Experts of a small language model.
Experts: 40 experts in each of 12 layers, 80 tanh GELU neurons an expert, 6 picks a token, a sigmoid router.
Below are experts of layer 7 (counted from 0) of a mixture-of-experts language model. Rows are named router (the router's row for the expert), up (a neuron's input weights, with its number) and show model dimensions 0-127. Each number is 128 + 32 x the weight over its row's rms, rounded and kept within 0 to 255. Numbers have three digits each.
Before each expert's rows: a language model's description of what the expert responds to. This comes from a sample of Wikipedia text that the model never trained on.

# expert 14
Short letter pieces early in words and names, often after a first letter, such as Som-al-ia, soc-iety, l-end, plus blank table cells.
router:127087118154158109195167142104147137131110106119154150109153122190129092131174083148159138180140107124134137136136114128166082133089137079132159137105048047119106163111066120088070133115149127180117137132141088140117155125170108125131138086103161122065084187091118139107155110166131126125154144169074112123113189123092171106201120136155172109098099125157124127186119065037184128127135
up0:114162121122125086133118123141096031131144095134156185124111177107169074139126118088137088117069083096141109169109106096162155164071117190130118178121169067148078121128171155090107089146096147110114136071148088104150124182157062084145131079103187156115131103134143097125124203158169108153094131111116083131141139156133119154179171217149161136102095149128117095124151132120143149126109
up1:141160170156168099205166102099112120157145089123118095167130131136144088201122078127126168150188161115139132113111113155113149084104128181098134207127132127103135157097141152171060155103091150141101122138163084053118164175138109105096115100104076137114105120135095103076122170124113128126141104131061128206091170095186177178137112140123138118137092087127120108156076097081130097129185
up2:127131107102122079150125117108132122136103094169102111169119097216161111099133142083168137152132069110165105106084106121105099121120182135113140130082131100165070143103099143172094107130141136161170164146167111133054119112164062194094153114095149143098130134128140086129158148153149127177088148152092164125097132175090110091142151059137135094119051142168137098175176088091152122184208
up3:096083138152146127150208126092146107164137169127160093088121150099090128153104098069177088141131091101120104090151133131076091122114125131163087161148191068163128150111041122144154102109137132064104159118175108122146185105142129154163136050106084131121110178158144103115132120102160118124148174126115184111121173102105226129146186163136146123088146161153124120066100119126091149151096
up4:086186026149112141113143115089166165122170159186135121098117102180121191164126107136102137152143115123113160115114149154130067196150147111062192108149076129120122143128162143122108158158140144082123157047133163121161066102147103147109130119137161122115132174095191160159175115140117116118075167133104153091166074124092078071165119130104189111145145115159163157116090104134148111113134
up5:140108123106147106233143165039152115177148111115148102163181102177124091129166083127097152140119066134101115161144166105124114108149119148100183078112183146167126134161141159153095131110158135133172119140135077130123088126137125065128158114114166131087115165104153157103100096132178142198133111130123111104082121145107133149179167085125147070066073067131098164153091143098091122176158
up6:121110149097185141193179181166168092136175151141143107106065143119131148131118131137116157125185152069138121099120084129123068142143123084154140156120155111122172144105120118144104115099174156206163087158103119144141116139169108135147158063099065123079159138166111165122131090187150134181106089087084089160058082127182100133164111077130069132089105139168076110165126131107136122093135
up7:137080130132113141156135143105119131133155133166148098147151124132066086117117076099173098120078162146088151125197133184091125125131166143098116145106111150097158165149148115115112135137100127102124100093070147146108149152140116039191144070119078130109101115144075153097127118162110148155165104233109095136152162116170148093218165119094137179088109158098076120168129089078111147085165
up8:111115103134101154112139174154201138074109135102118171090132104119051110125115110165136127158157143191156154095153097139064107109140126102073116143150103092068140113153087123122078071195070114165134135094096162112087118141104105167082147112129110104119074139078155145203126078183099135117140185124144124181158158189099120126152105129122161161170129081136144106082146180111161122168153
up9:148127091123103134114167138124153162109131098165173114121182113148184104116078068156153129097134040132086121145126097142139113107145116114105119124125061115073191122070131110180099139123148099145147137129126090156102158159158124086206132060167084142169087178098127124143179095137163117146099127109143111090103149102120128074121066144176166122146068152118167184107118125094184116104197
up10:169127129179161120110124103088172047150099094123165141081157170099174117132107125141162122155043110119081117116123146095150148109163062126150162125151157083160111145079156121128151114082119151145129114226165174162194178098168154156126150041136113184112110137105126169114155142165111169123134120091133110096133112154137107186141113132154133197067157125120140112144117105108109074154123
up11:124107173139157111143138133110136126136140103078156108163145098140166179143184146121107123198175163177104119133102113164091130120122152113123192142058069117166142142064140089064112069151112114084150124123134196054174119159115119206118134088136137179084059159109128094106151136130136100098166171118182124115113109103104109158189111185153110127146116105106151098112131159083126087165149
up12:090123163132096074127191085120130119188143068183123139241116095133133149095085159114120126135133071114145114113110111136194104161138168083124131197118109123128098156101140120164094180117089122151110062150157125128144111135176150139094151136136134120102086100137123124143132099204193115150154129111107069155154203107140119094167100115103084114146078136094117137089098136157103125148056
up13:162143105121064129086120107123149095124161112152100127123135114162120125171180100123181111081150120146134199130141127136134136202065171115131142167098073091093127132102123098101096120124205106112176167189121134148103039121143161112097126159118179125108097121104160134112125104212160107099120138159162086134129092150113104093101113154135108157156132151165071198071119160117069095167167
up14:061141101156099131111150101130130122181197145120140076186111183169099135144143151145151088175158157157080140091131127164130138129093096191167179199142116099139156122075124137067142136075161089159117116111119198056143095150153157160123105167131137087075092124115117144123095181137141127138140120134089136153091132158119138044116140140101071146179122158126069152127151133111197132127108
up15:167107171091134104061074146176104125120152138141084140076199122145103137187155085108143167124140082128123113144149119094101065215130110147102159128090102123125117138147063101089085152082137100171201127124114082104152114115176157086113163092111071173153109169152092160089114160144136172135110160127091110076126159133108193090135078109130146132112149174168122132188143143141094132115116
up16:160159195143122101080160141073144175184105167149108151115138107161120087126124175143091187141110107142134108128084116102148141091144136140130174156087104123143172157109086107096081151139128105118104146120071161132117096131051150159098169089180138131076096147089104107118169133184101113128148100137100135176136174167109141201147138130185151136116079050163146082074079082167170143121118
up17:114152154208164088132178111129127177140187079117120148149090147185198113143195135185145140109171146111130112096130033075152078103108104137120133130119089126099113122133079168116106132094145146124108161152175105144116086175131117135126104051104117091136087125113109174132135103188155136134173079108120075148057110148097129083194123127152115115116153180135124104140089144075123098135125
up18:154119180057094090178118149180134131177128158136179111141187100118180163076146198182105113079152105158152133168155086115169091155120109131082132103120124099100123151054148123109091178185105161171155149068114139119133111201152163147124146092152109094165123187137109077177182079111108129112106084135093099118142123142102114120110120075138144135151150140183115109156082106114154127136103
up19:129107126138137119073169112115158150100136116139145105101161162093151106153088073115148098148169101144086095089136142155156120144172121151148109111042063165085130127061089124112192178061159145145154130116159093102127104149172114126189150167163068056166131125127073171066162161156087155099144123184153140076106155148110166103111139177153149100115176135153105161085141090110127133129135
up20:106136107145147116120186162081155145177143110081138114136117160167133133104159153125127174115151118102143099199187118169086147133108109178108112171187154116126066112101110103131165152144155156151112070081120146080134145125101158103152140071093168052155124124110096155153158143082088113108196087107061131111146120135150101098175151137118118120143178154115147164064137150050206102118094
up21:113126146161145112115127129145186108160133064131091075071186116140092144156168118126151138137136127125174109118163194137126127133108127101073118118123131107165171182089183092072087106106118112094136112098118127160152172119161120052104163111189125085126131120099131187145183080128117090070146127142115155084161183099157111124148127150160133126115076143171056099090182130182177195138116
up22:156144163090150163166112078176136179061124139155111088172106124126112120221115138138165147142138112120083145097162118114101089092143155106065190058182153129105148134076104192125136112166127111108086164111120117111130125070078139159078164167077149134143094155119138093125096082173156152151174129057153193151119118118116096138119153161134146128140074113115105135143150146063131080153118
up23:178106156203100130179172112102123158127103136151135104141102181087144127151140133130131125085114127076113121114184100182150127136138137141170136186132132143151082136119156147141078202148126146096115111129095164121110107110097137124133151104129064180136189114127131124073171125148113148123147128080124154124073159045088097089062051113113095081125138099165115113153205118132199098099179
up24:119099136151165125124154109049131114150081159156140145111106168175114145170190081136121083180104144129192148161175153148139090117103120124123115071089187137148107110126095087154117114090156157118156118136173081178179124111122140046124110088081090058173101112155099101109175119114173123120121163143096076112155116160146177144145082087135122130056172095123119149155131147115165183158093
up25:067121163077157107150192181079142069237062130131138156108096093071103126169121157051158097160145125091159113150136103108162151135163138131081166120052140124093170099139099172149122106107108147119122138156125147136146151124134120115110122097136161151157145123107140068105166069146146118179113121164122121128122091105161187179111162118101154093159185115151074123141126096139137162086148
up26:151120092109088089096160105118157106157167134112108109118132137184099121122092121036165113138136114072212146141145139079195031126117171146095156088105099144151108112162188161140110145100112135109106145143173126119115142127091162132113123124119157112103082137198140109164143098199103167126158094140189149157066130108150122088214127170142146109069170120138142165114136089130143125145128
up27:146070183146121126218102110093149116163164092166133121093114108144126117143116138122205146170107133182096114147133127142134152101086148171120124102135110106138133156167131098140161083083141125117097110149148135084195048132149068092157099097153156075146129132143166150083102106157127137146191095103120155097164216127061139165154116122139069128159161047173095101146114101110109125111113
up28:158095137110159103131150191100078085129163186185108107124095066140106072128114075160129174108121167168112133143114145150116100125123148164095159180145070118188117126160079160054099179084120139092175140121112127082117140106127123136072128150133159069116129098124084144133142145191091155071153106156101119135102126105104167160171197080142180086095117132163120103202101132132149129121134
up29:170136143147092140191115147096124092169127165124139141156132157135111127112090137168194048183106105131122075118112135090119048162113118110123160132152089113142103146133123096125136123132131165128091167154159120080079110128126108123141101090165124064058138105058156135085116172098098149095152165114093084214117213139084126147133174122074137095094134125156107178157162149107164107161160
up30:146093160164144142127141124159170106114136163192106128103115159073098116138107103096194120153101134151091121146095081065198085153161137052095135081105107102104143179133122097135090138130105077214160125118172085151189123115131126125107144087081083146116109092158122127133149170123138101142145120193120076123179152134154070080155180171175125169081097101146107124125141125162146144110179
up31:110149091103105126150124139163194130128179123112118140153179102191138146200088057120156153199105126113124143147103115109122186070178098133106156133073104077118172099155182111107148138112162115074156129123126105106161072164073127075152117124165121106149130167192149079073154139122097139102175139145087108152121171148143162131113173167116129120126105099176130155161143179111059173114099
up32:158133168060172064154121155129126133134143104133087117131131123191148056131115172063153123176126128132133097138117146217121108126137135144158117159130052125104026119121126113094087124226095151125145139087162107108099105157148168208161148137136154132133176142115149109152144121145093121158106111094087065128109181127138176127115134109128109166101068172173114099130154123111151140100138
up33:143119118142131131159154126061137151171135049104068138068136099167110119077147109126173110157085110141154060165173146140138103138093160080136119147124105085143108159129147073129112152090192106103174108101123140102152143170143134146130138099127179104146095149122129102118192116137146139123132053211114170149102089140180110163098139140136165105136124140172094091173112083041182168091116
up34:182191121121143109125123130071069158158125125116097153126163076157117053142094140101083126085149073150116108098143129158090083096149130135168147087171171188087114131080109130162109118159106131168108151108071155184131172056149157060051167098126134138148125084098136142108132105125151131129124149137115090088127077171113162148183113127110202158104121179102150109150143120146129161074141

# expert 19
Line breaks, table pipes and heading endings, plus inner pieces of names, such as the l in Karl or Carol.
router:095151098132120110115108098111136097131184140153090209166160140114126053173093137194152168080150109160169131105134161117119146103125083112093122110113100150149099112142078083203165148212128156118128138130162117121118121116150102095077148121123100127073119168099123071122116175135073126120122171111093107148143119108156205088137090137127125175138121168123150148129158044094181078184139
up0:083138144050100099176058116108166161154172158145104162209111130079110135157111085098124127140131109166158151145187169128147164079178081064134110111166172136162099101092081139138143178174141131091132121108138153132133117083080137089149101142168114135130169070156114115161166126128155085131163123137092127143143117179102140177112115100131100149107129134145152112072075122156203062090141
up1:063204159141140110125104122184172111079143123164138167151124081127186176137181136143131150110120109108175145119183130179081152133112104091101133140061161172106144138125096099125123056109145124127159102136136167061132107175101116139162100104062092169118104134146118135129102073164119143116118169134129090145122136129149120104096048109158063129184216131088123153115134140137115193130093
up2:149142107081116169075107134121133179127119136164083150142119114140194155133126187124116177096166052061157171119125123112062123180115140075126067143092137077119091185069105133155133161133098109156130159125161128150126079102104158171131129187141170148098079130082147103138120142145157111163075203148103102136134118174121080134151149163137141075156142153122156046168099127128137130082118
up3:117101192120112123145071155164111090173184107111116136160166150113111160112134184145087176094075187166149097175173105143145132129125112150148200139132119163111117096086116145161117099114126137167173083122082144151088145089114118095065177085059137121119108116133111168138151092132125201156085118086038138168146173160076107145147089124151120149135149179084114157081150122140112098114128
up4:128129143166140213146064131126192077151141105159125149106109118117203119190150139105127175098055104155160135043125136125141178058110108155156161097121106091150153095164151136122112180147175103105095107115200087097121111121129157117094164106140172149084118142120090108153084086151109141119102112139154076080115077145059147112153113161147114128129146164166134131132157085112161131174098
up5:124140148115144140123149135121081132109127134107117157063111140086142122188128149153150079123127141113131135056118121076120103131151193096105115128102172093116153123075108150142073118082160164077192138081134129076074142124172045065146171143157142079099087171139173176175094163167129149093122143053141158125108089137128165135119114130105111132169135120147178132149160080146212086135128
up6:084144139142147129172129144102054146129124087164135131140109104128141176102096072143170146157107076122119170165141113151133140083133052131123150114150073141078137101139076165138059106113134087151103104111154120083122084080102113145116205121120122124134109147100117081165132131119170166093203186083168119094101139171167144109142107152083155151111102088153122176116144087097112057153208
up7:119123115139110155192153102144169136089162149123155149167146117139090166118104073122123195096087099172156112087119124128156089174143081132179081136146110166159168168120183105099190102111176141098105170153093142115110078114112100148120094088083150121080111145144106098147068147092166169207123121133065124120108085069134113163154139114154060199168165093152179102132122119139127109143110
up8:150159138171165113163171092110117156127116210171111129121128093198145117167120106136144180174094081131175165103124128163100168127081057146051088166091145142122136121109119120107120133150099180148141169194109085117146110184127117139121083117103172158138118132119132070137143096149113153191109060143036126105103133161104117156092133145117113166143120139161147087132214098126117112106141
up9:060142152108136073092093141136130106114113142185142163114098074153043110167170140133196111140112157127146108131189157135097175134123095100126146210130062066110141075125177122116114100149151122130122120123165119124197091150159114140141190135122150162118093091106081108101165126151138098157202135145088165091197155197095091144104113157120116150089123148127140103129121148151171096123157
up10:149136100128056160143106076101175146126162150161133137132136166129155098194121134157127083139100140163167150133125145171109109070170115153130124159125134146101107059142092144127154206148089035175142133134122164113091208190078130116132110147070180151112080150152129104073176158157126123150158111101073085121105142137112110168104106139087147156160159130113140136091128065167118070126123
up11:151112138157103114168100108150160134115147131091088097139122110085071175178113163122100176092135080129141106115118122100125188099120099128139127083093074120074063098192127054127098122180119114127141175150145115111169136138148053105166127157102137183122147137235149118139048130110145106128136134079183145114125182127113122195101140147136127083130145129186147137151130084172130078129141
up12:074149120144183123144153095137132209127153190134140160129082159194138136158143075127138114176129149168147180101144170166130076136113098157055162138150164151080076096109108104167115114128124053151131121101152151133129104125138143135146170057102089116165099143123155047122136101144128083192142133134125143135080084107075191090127091104109156184176148140104152150116146114123096089124151
up13:081108071165101081118192096145100153138162204169151145119082116101094124109095133066136196130163124146157115093132076122081137158139144134108137131037101110108095084132104070119096138163088121146160159111186090124122123138174114158103141118142100122095083100172156093154175119117147178111160151122117097104096108086208173167095189115095127138117090141138127131114158093116114174099087
up14:125076105166163088173142132179152157206081083073107134179093154125105142145088139121133186140135093135166111101079151133187126121242133125135092108119112119147082122104119076129110107154120075133155124067154173154108108124158163098075173130138103118084180150152101124202103115132144186075164127116155111172127100115114132144091131158132102086143096138148111121113118050123129121162141
up15:105097166139151076115126148069107148108121091158112110134108065128143116159112157120108135131049070165141131144133158116167105169159106104117078123152155117155078090054089115104111135176113182115151136114112142161073082101153084130136164062093110113192129131146169149163117156099086133135197183185100181102171118132193146101124089155113155148153126111117053150132147149150145072125160
up16:102178090175198115091126098066196109194153046117107159094165135126138131192096184103143135113191092127136141165152147144081138132081071135108144138139132125118194092100146160130110137123113136111090175053202170118148110110149121118130128095129102128114099116158136125133153113186100107100181160093155135095154170177132124092126114118065125132133134153101133081134170097114113107191110
up17:198126137111099118127165180129133106113160139171077113096095125174182083090120130164136112142134093151146119130108108147056087078152103114118051110132100103141148184099171137114071157126107123122135118122143178125112152183106102134175088141130096150089130109123174109148163171159130143134085095100127151106082172118140182173128165220163103150108135124131135170062181084064120130074088
up18:034189062158144118127097169158128108088171140131089152162174048100135131123099119165163140125085136139128131150085133121168095107152105137110120125135096094070153149106115052147111141188165127199152102137131147174136126086129188120122180111095158120124168085123143087150116144138152086132163097120163068137146108109134154150171098149094127192136087190148136157113119069172119151173125
up19:064124139135130149082105115081145200164195146148131168156110110099121136083169130089117163163052095188145117105103137150177131101137102101083117105134108148115137098178086117169068134139153152100115186080145173193165071143179122171162125052135117131117138121137135144151135172139144096120119127078130120102119135099087170143125131106083190144163154185177114106159182107138124090171125
up20:103128165153092089083160148106088140185143077140125203127145206148139129122150158085156072103073129167169144178121126128119160145152119190138103117101166094131053096106125076183166077083153095089122110169148111093121131169171160155162146113091135113115143155118166129120101113159131151164086208124116087128091099114146133090142134118061061103111168107075146144149092142148107128118124
up21:072106088107086221176142124094159114184210130099139165160171170149135124080133174093117115112131144153164172124139062103098134131152157186128121178142121058101097079102113169117172121118122070123121107138117110114170153074090166149087130106124164166173106167098136114153145184163166115119113096096119088127144123120098150104138137086127162121134099137083152154136077112154134131078195
up22:119131134109137154111133163063151126129192161158155076105075095080107106120098154151137129141089178110161131161174150098076178077084104124034126089158147176220152168116109119145136142109070131127179095118149105161198133161125132118122152123080094107143091099127164150130156141141087138156172141130143094072160139093132125152141101152099134146074140138132138055129154085114164132060138
up23:104073112166133075116103122063139147146136096137139148148110089105129036137102132158161178175181154156155124180156037128150186111085156138084117082129115129164149109129114116139135124146160117164111111088159137061164152138146146141073104081122088166100116146107143123147159132130100090137126141113142160115081188119116147120097141105124132114146157081167078167083212174147134066117067
up24:068130104197144173085152151145110170099137124125073171141147108124158051157086129179142167125104160190122188141159124074151098116075150146083110110133057070114115124102139116179186088133188122072104137167083089092127106109137118173130180111116146090114101103119139108060137170173157109152141148138095099127136102196139163079120095159124125138091120117158128145137164091104140121161131
up25:150127130131054189166158122085144152097104156119129113107149111093136079162075124106144179139077202165149114154129107107132132042138140123149180144136160184068089066083149066100115083154139151096120143149133056123127107130124111182126129119098090135165100147086109129103192092183139074170089153127105094101176080157111146124153151119099139144102168105146168135147113160173152136156107
up26:107116124146139161054110092094108130123201166172103074120115116153131156071071141132214056114154100124118111127155119173125116100122120152168099158132157164168062151145094149145113201162151123159137121134175182115136103085183178127150109138071110151177142160145161097100126103136091125079128136100097139150122144175093118080149120127076116099144127167148108153154186127086136059105094
up27:090137122089144150095144111079118111140127116144143126132144102148151041116148199171147179173154085104181107129111150073114168133095151130120154225097115102098112150122152149165116132190133132110163110088169119110116179122103148106147080042150106084134144143070179135045135110130111107129137105107160114164056113151127148186107159142096101155110132159132104127127151092123194111142074
up28:098153085187058173082155133094101132139161084129099154119120142115146174128149188136137191106156097145156153119114163091126128143189119113093167164094177136135099167176095078095126116127135122137161146090113123151118118113187111034117121123134159144093110099116151063105114131149163145176150107121112067062168146086162140121109148090141143136123220140183110146098150076090142121090092
up29:121105160168148145081100111084112127155119137131186084072145123119069062160073124103191162101126143185085117103188090125149118089141157166072182101169102111175086133172088131067125120141083166123134146119157087131136101153181154091059123146095114146140112120092164109097136101159082169118103151135098138093145143119121200140089120148177111100198128102148123099156135127175097098154129
up30:125131059137147142118118111121130160135136108166159125209152154140092074241129127120096164120146154132110160164139111202120134099136048111171069128139156119140142100098090109169043129131156117117140090093192121079141135101112153119139116134119097152118097129098171148107152150100140146130165127168116099136099098099120163140160142116141200105114158136138135078128110125103203043167083
up31:087113175153134098156124170174151116124077121139117098124074122055166073119158118169114064167117084120133164112090085080141123148144076137062103133086147090148164146163101074082103083113154116155102099163074172086171128151155195153129150112213104113094114147142119081116143091149174129134184119141084149123123196156116198100129130124126132145130123155151153115151125094139173154103143
up32:115157082103161127089133120133159184180133141144096134112110095147136123167088187088106167162113074126255139139198170111131050158124177161084144135112069164143124117158107142118159146124081080182094115079093152141161081110093162125141107218175123089108096101155146103169162110119122107143116158125139111101108094149113144108101110185101147113148102146132115130105137141121134135087143
up33:063105098136104130100165108069096141118155135143100189100083100169141103167118154127140157133117196161143103106124114122077108046097133130145126117132096149137151081106050162098153166158114111137150158101090171101151089205110130155131127075151098085185113147162190128144164123157123158135132112141142133096150170098158130122118075113154095172122134185201171182103126090123121097117057
up34:123156154160149138174197134097086086103117139128137069134127122124074146158141109161142106117165097126069143120186149216071146096116111149128073171139189106124099137113158108118132118142124156068094166204079087135150069065121095094090159098111120072128099133054146120144138091135162106149182079134129137133157150059143162110152113127172138119179120137151146151117119148146087114176107

# expert 17
Line breaks after sentences, headings and table rows, plus pieces inside foreign or proper names, such as G-es-chichte or S-ales-ian.
router:112148105134127028102076106126131106115162120137092153211116188112088099183122159141139154074123130127150151091109121134131130135163071093140133137102132159160126132124137122102167066111153058124080129129127153015151168116143141128117108115140132187117172194109105122126169141132149117136152126113089122107140111127116207133132122141067124137195174146111140128151142048074149111181127
up0:138135131191105120092111082076141157166170092118132142140143127120188121145135120121144150187147125092160189129163085106156161140113081153129083137122157126205048156155129102108206126093135115113172119193123133099115107160144162124108142111108084115126065144152106115134129114117126152160117109140059107092157139107102180115134140123075139106155167096161162132062135139117040122149030
up1:135133138131105115130128175101115128104132092077185189126115110139100128155160112092143154117097151151121134145106096125074059139198087096094158125066127117149124212182148108125166050134129142091105153091139168105142181137169168149108104133152157160173153153188102136162131131168122132133152083197117098183130159094114128091152214098097124115140167138137156098099164102096098112201128
up2:129148087161078132166121135125146110213128120100100101103213198145126159156100190167157113146147154119122150126083144138119198088161186109071108164138103105094152139134118144149143077141175067111113147105179177111140123087141137084125092101154145149094122165126114082108136100095079114159102119093115104096141135150156157144168148189096029130106152115087118136096117096187125110109151
up3:134091152103071076043141137087174110162148123140159138172073136069127127161110084056130157096154094088114171118139168095109099144127068160162154115098176133112121143114136176124170108151183160088153105116136086049099136111149097156174115150089152168127150128089133169122122152108133143122141138151112130116120157167089172161160114119115195168158128091117109165171093084076107100173182
up4:154130143174114091150129090147116080161194141131098138138072171070129082197095131109130187171149097147153122182064085137102180148066114131138122140092094151168126115135112145070149149116165100087151153085112159133127128119109090107144117084081118091145173151194124104092140116078145130097196128186068141108129140078174140175130156142125163121083095113142145110176101121161107101176098
up5:112179156148096080142170103107150111137150102171070141134137165156091100152092120148141146081133159105133167070094138081106111153194096148140083181119149062113148139092091050133153058089165137121133184154115060104097139140122151139116124162167160106146163117158087211182132127064138167121146150185114085118118128086108167134106170096149102104125147142163116149149160088113141166154152
up6:121091189138106101137096143048128140122146137128158166091060128141112152147176149143124175126147131059132077122128157075127102097133165118090089181138127107168124147133158167106111138118075112131110153138141093071134146144156151128161165072122096148134127187122115151130100146125177100155114128121166062105137091155125170134136196155063054127167147124127154157074126052089135136186056
up7:173146095104129129104159111161129093093105071142116111104071074067120121226121138140142139087153088132143118122144099109084133119156086149113153123131186157210105064115120090108149033076160146074147085064120142131150132134141132121160134125107152137150141102076144158116148147142136128144171154145133181107150062129091127156168120153079146185181103109146161172154103114127171165123161
up8:067138102213126113078055113124131179122132052127112171128119120101128114180168142118146180096097127112091122140079129153122116118091138137109164121115137115145151130163101136113080087145104121125144106153084143067158143122167119126115114132113106144172183130060146166181180134090112131117073107169131079143165099114068159184158114117112063176098148169111171204149141080124147159152167
up9:146103068163113156147127131164104184151132083116135181218112040116107104110123141160136145174123102082124139109128175153144158077146079165088110137099096112132137145152185156101114179108115072159121090133091099117149087098115156150172097086124142087150160083137143104097185119142084171107163098085056117093107128124150126137135164204133127170120124150092132140169160124099165133067089
up10:103111171130125116096092175098118064163111200113186155136087114058149113150150148112133128132125084059104122098140159097176191122084119093101132090143143090178148122153125136109161067180140104116131214147128147112140124100114150118127197048118115180158117148091091158130099141117084156105115102089154182074117111167150177133148152167074103067124148138129138116143138140145175101145114
up11:144102175115148087093071138174143113144178125154154161147155132152133172111138169108155128179092062110128108142095108175123140068172064146158159166141103155097168144121076099093141155151083144127129144131181158106140128162150127088160119142125064173147187147107130080060164109115157060139165128107106149125069115153114113123107148164131142111091093147095141131124041228129150130140147
up12:131103079123129091176111092147116103160147127101031113148121143169137137174122147115104121103101145144107126159168081095155105038123043158141158141081125157114167118172113131142174125070110117110122131185093150085128125198100084102124072158149118141126105109137135063114134077156131130132125176189087119123122149155118153184124169167119101099201156103117182126186158121172119122156140
up13:148078113087129124132108134179153086130126117148084146201155125148129124169139030175199106090178161145143137142095149130104196112069099133094116115081196121122099096033144125132147155125156101137121123162115120060161067159094099148082120143175097188085059094180117130110121117134107118132150142139084137135127118167156152155157104142119158134129172124158147142105108118172115121163098
up14:123168098100086092198144123137132140148208134080092115161151162122113090175124150064121069125182086050137098083110079113132148130144118081136184130123111151076182158098097131177112092102126158106143096108104154117174150104124129082118176129182126138086143159105076108145119116096129155127195106151122152186089158075128150168140135163171163172084190154111143130125111113134123107161159
up15:131092134156113132125123120107071121140095151193119063167124101129111141116139100163113097126132131090119171153114092194115160091111095175081115114090125135101108127177152076105107148137115089155081110084121175137162132159183120134126176136093027161136133087115185143103120143115132098166135159164107125140106083082157103159111112099125142097174153158101074173144135180099085144205218
up16:100056143083068092205138113108141154117125128167135139064093067090104199143158135107115125132166096075098216106056184094101099085165088131109052124162137139148168134076171150129113082151104127158107121113156112170117112115129138076102151099106088115152153168116139139148123133155137193125138119145160101153150157162120176099118165166160125137123155096135126113158136110077124120180147
up17:112101110115149072101166097149135136157178176151114104087098173128093112164151102148141162166125146142175107126085150133039131099129112142133106156086051110115163115110087122150132181111119148120181125174116181079148119152088145135170075178110119122071179114168134127137142183156133131177151127118053066063141077117144165153095135140138151109164118150092191107182103088090152139138119
up18:169157133135167107163157159186134117120123117143098134089119157141128105159162137089131124127094104154187064142102124167089165118073109159128135143146053138108096123103141139124160154106113087124133121144141182144065099157133069135101076134124127192067162114165139104104143101140155059162180130101122085134119141101115151072099056171118113160091087173170142118189170105176215099129113
up19:109113080135116107131106118086160200131149118150142147188103187097094082074180134135118167097169111143062118122167126132116138121073130134171141114154106124124151220173136091201160141147159082113147079099097126112159143048090126146130116096173091161110172160152171145072093157180149112127103053130128108126113123098143158128137145128110125125126174117133163108160079114106145058166153
up20:119081073175110130144133180144146101106136097145113118164162101147053131126116177139138115190134132200105147066130064206106167132182123154076149176138147156158131099066101158155174097079124061127139157168060115128151168149124134157123160100151130130146144212121115136130133118133108102126089137109096132125063134076115142117114154146152118109134040128116135185102128128141090108106161
up21:082173129157152099184120129093114163203167107144170107127122189110131160100114157153175070073123116112150131087127068070069157101098106134100106138127148124133130157156109095109161171204087130119056140053127179069152121081125084094104118139060118143098120151153125101178108114118123152092161163123130168165112166116086168112119130170112156120104123130131063092109133142088123150099156
up22:161120139133157092106110075146175107100216116132104161140170151134061197165085129098130066090125091099135145154097125107114146136151124134200070190084182105133131072068119103134112117143154126116110166133145110073109127131122140094148159123146099129154182180135099081076117130128153079158171164170163102138093072119154137112159132147157109176168164084131189133128118100100127085157159
up23:085077059144135044162164091114111118141177167175089141133130135133071104165107129113116170134097163162175088122185125072098182146172142162112141095083117101209162151165105125155150121121099086121112112177115134087122131099070134102146139141139109186092097182076178143159108167112132144129153125143124096156116121119102125125046115114135167146187148165130104132183086111160164121106127
up24:101102164132115107145166193162177113156082085167094133138149094078138073181157128169129135072112145093181119170142139118140132138127118099107164157159137120104134118132143144159083133169157154188089133085105188089148116127101115101136117052087110225154172141116125110148155080072134105097165168073070113177120127143097142101139084155115082100122091112101162161162137145082134130188149
up25:105153136136137028071122154150096106119117126148125108172094145147123115148180170129156127106122136115134148120064031111170099085111102141126107101091086106103138121110118174133186131141196155154118163162112086099076169154165111090183107140093167146165128121156143117118201151145123119145155123073142138086195165173162152164110091094090107059118120110169124173134146077115165122116117
up26:110128127145086146110079128130069126125151113173119165138143165136101121197158140182129122120083108129157120230115185050125130103103113174114061142089134139173129069120157142149111168125125100121130139094134111103145171066102181134150152069087120142080094127182155118137125121058141075163158149116137134133149072186128160163125145106157107202164133123084089114114093151100126105173144
up27:161135102077157112086104066147112103117130092148151124135163162110113111089104121196176148138127112095117091112126147071107150135172163134134097176120095150122132185134157034126164077113120147114159124108142035093069177063114131165192138109152125168128141138149145180082091111093090153130094198111105139147163156132138175168106138180137114132172095131154151154155096174108092159146136
up28:162165149159096120126137114107085111204165139141108115160121123173119068137131154100109094080125157164161159100117085118091142114177081098128148086105117092175132139086124186126138094192154165093103104128150147095140123148148127156079127107058147185136109112146081114096198102173126133132061140075095151201124061132111138126100159138109117155096127167181119188201115087145149098138123
up29:208122186078103106106141154145156044060137146091109100101147115159115119103133154112145129144111137114084122093115118153134124128110107135103173157104127154139151146107156166122046119091143159136188118195120136115184118138116072064151150118105134172166140159081086100135171167114113150128086100096060084145161128132156107092126102147178155119189112087157089129173116197110161169092109
up30:096088119118113119070138145100089155076092141178097142184150158082104099105173159118136129155112112179165149127151144167081118132142140147098124109131115099106136165062151094093179134143076094108103143091123187109161125082123153151158171153130127100163126079159138146113166118181172126059161107096083171077112168097108143145172098130104093192159162102087133111064161086163128089199134
up31:103155117168170116076064095127167097153153056131139162131108131054170113117121126143165161118094108174169094123083151154157139139126105125111214116170165128150124145117144106159124137120161093167128094128144159100147173161133133109115105153109155148110165115090148151143147185105136062105099118093077175131035114084160122172125149091061058128150163148113105178168112109160148085085121
up32:149124164176138072136128102133131086119151100077082053118178142112181141130144159105159151140126134128116119118129117172100087113136108156145132074111057099160169168162112091122078097135147069099136153092143135122152235090187169079187153139150092150114094086135072131130124156112126126120151110129134162163161156153179115138136146073156136112091175139180153190142126142088186083113127
up33:115104111062125098173124095106155070065109193145113127126114177157116095144096148126112150087129101102165119141141085072142123113161136121180116179114122159129137122132140128172135097092171145151121132127096133085089120147125114075098119116146141234138112155071134155140058105120102139143039096129134127114100139149174112168156168182048146098174124161190159093167146102129174162144120
up34:103083154152104162096106137126101150120131072141031138097133171145076112063096159131202151112119123108119199111135178137214175105135139092096110156148154093116177156129126099083143061124110138133128141177188115151095168141179104126157104118120124123089172145141152143134105138144092141161138216091095143132133159063082113076142102154115098124161170144133149126150143099165118132081153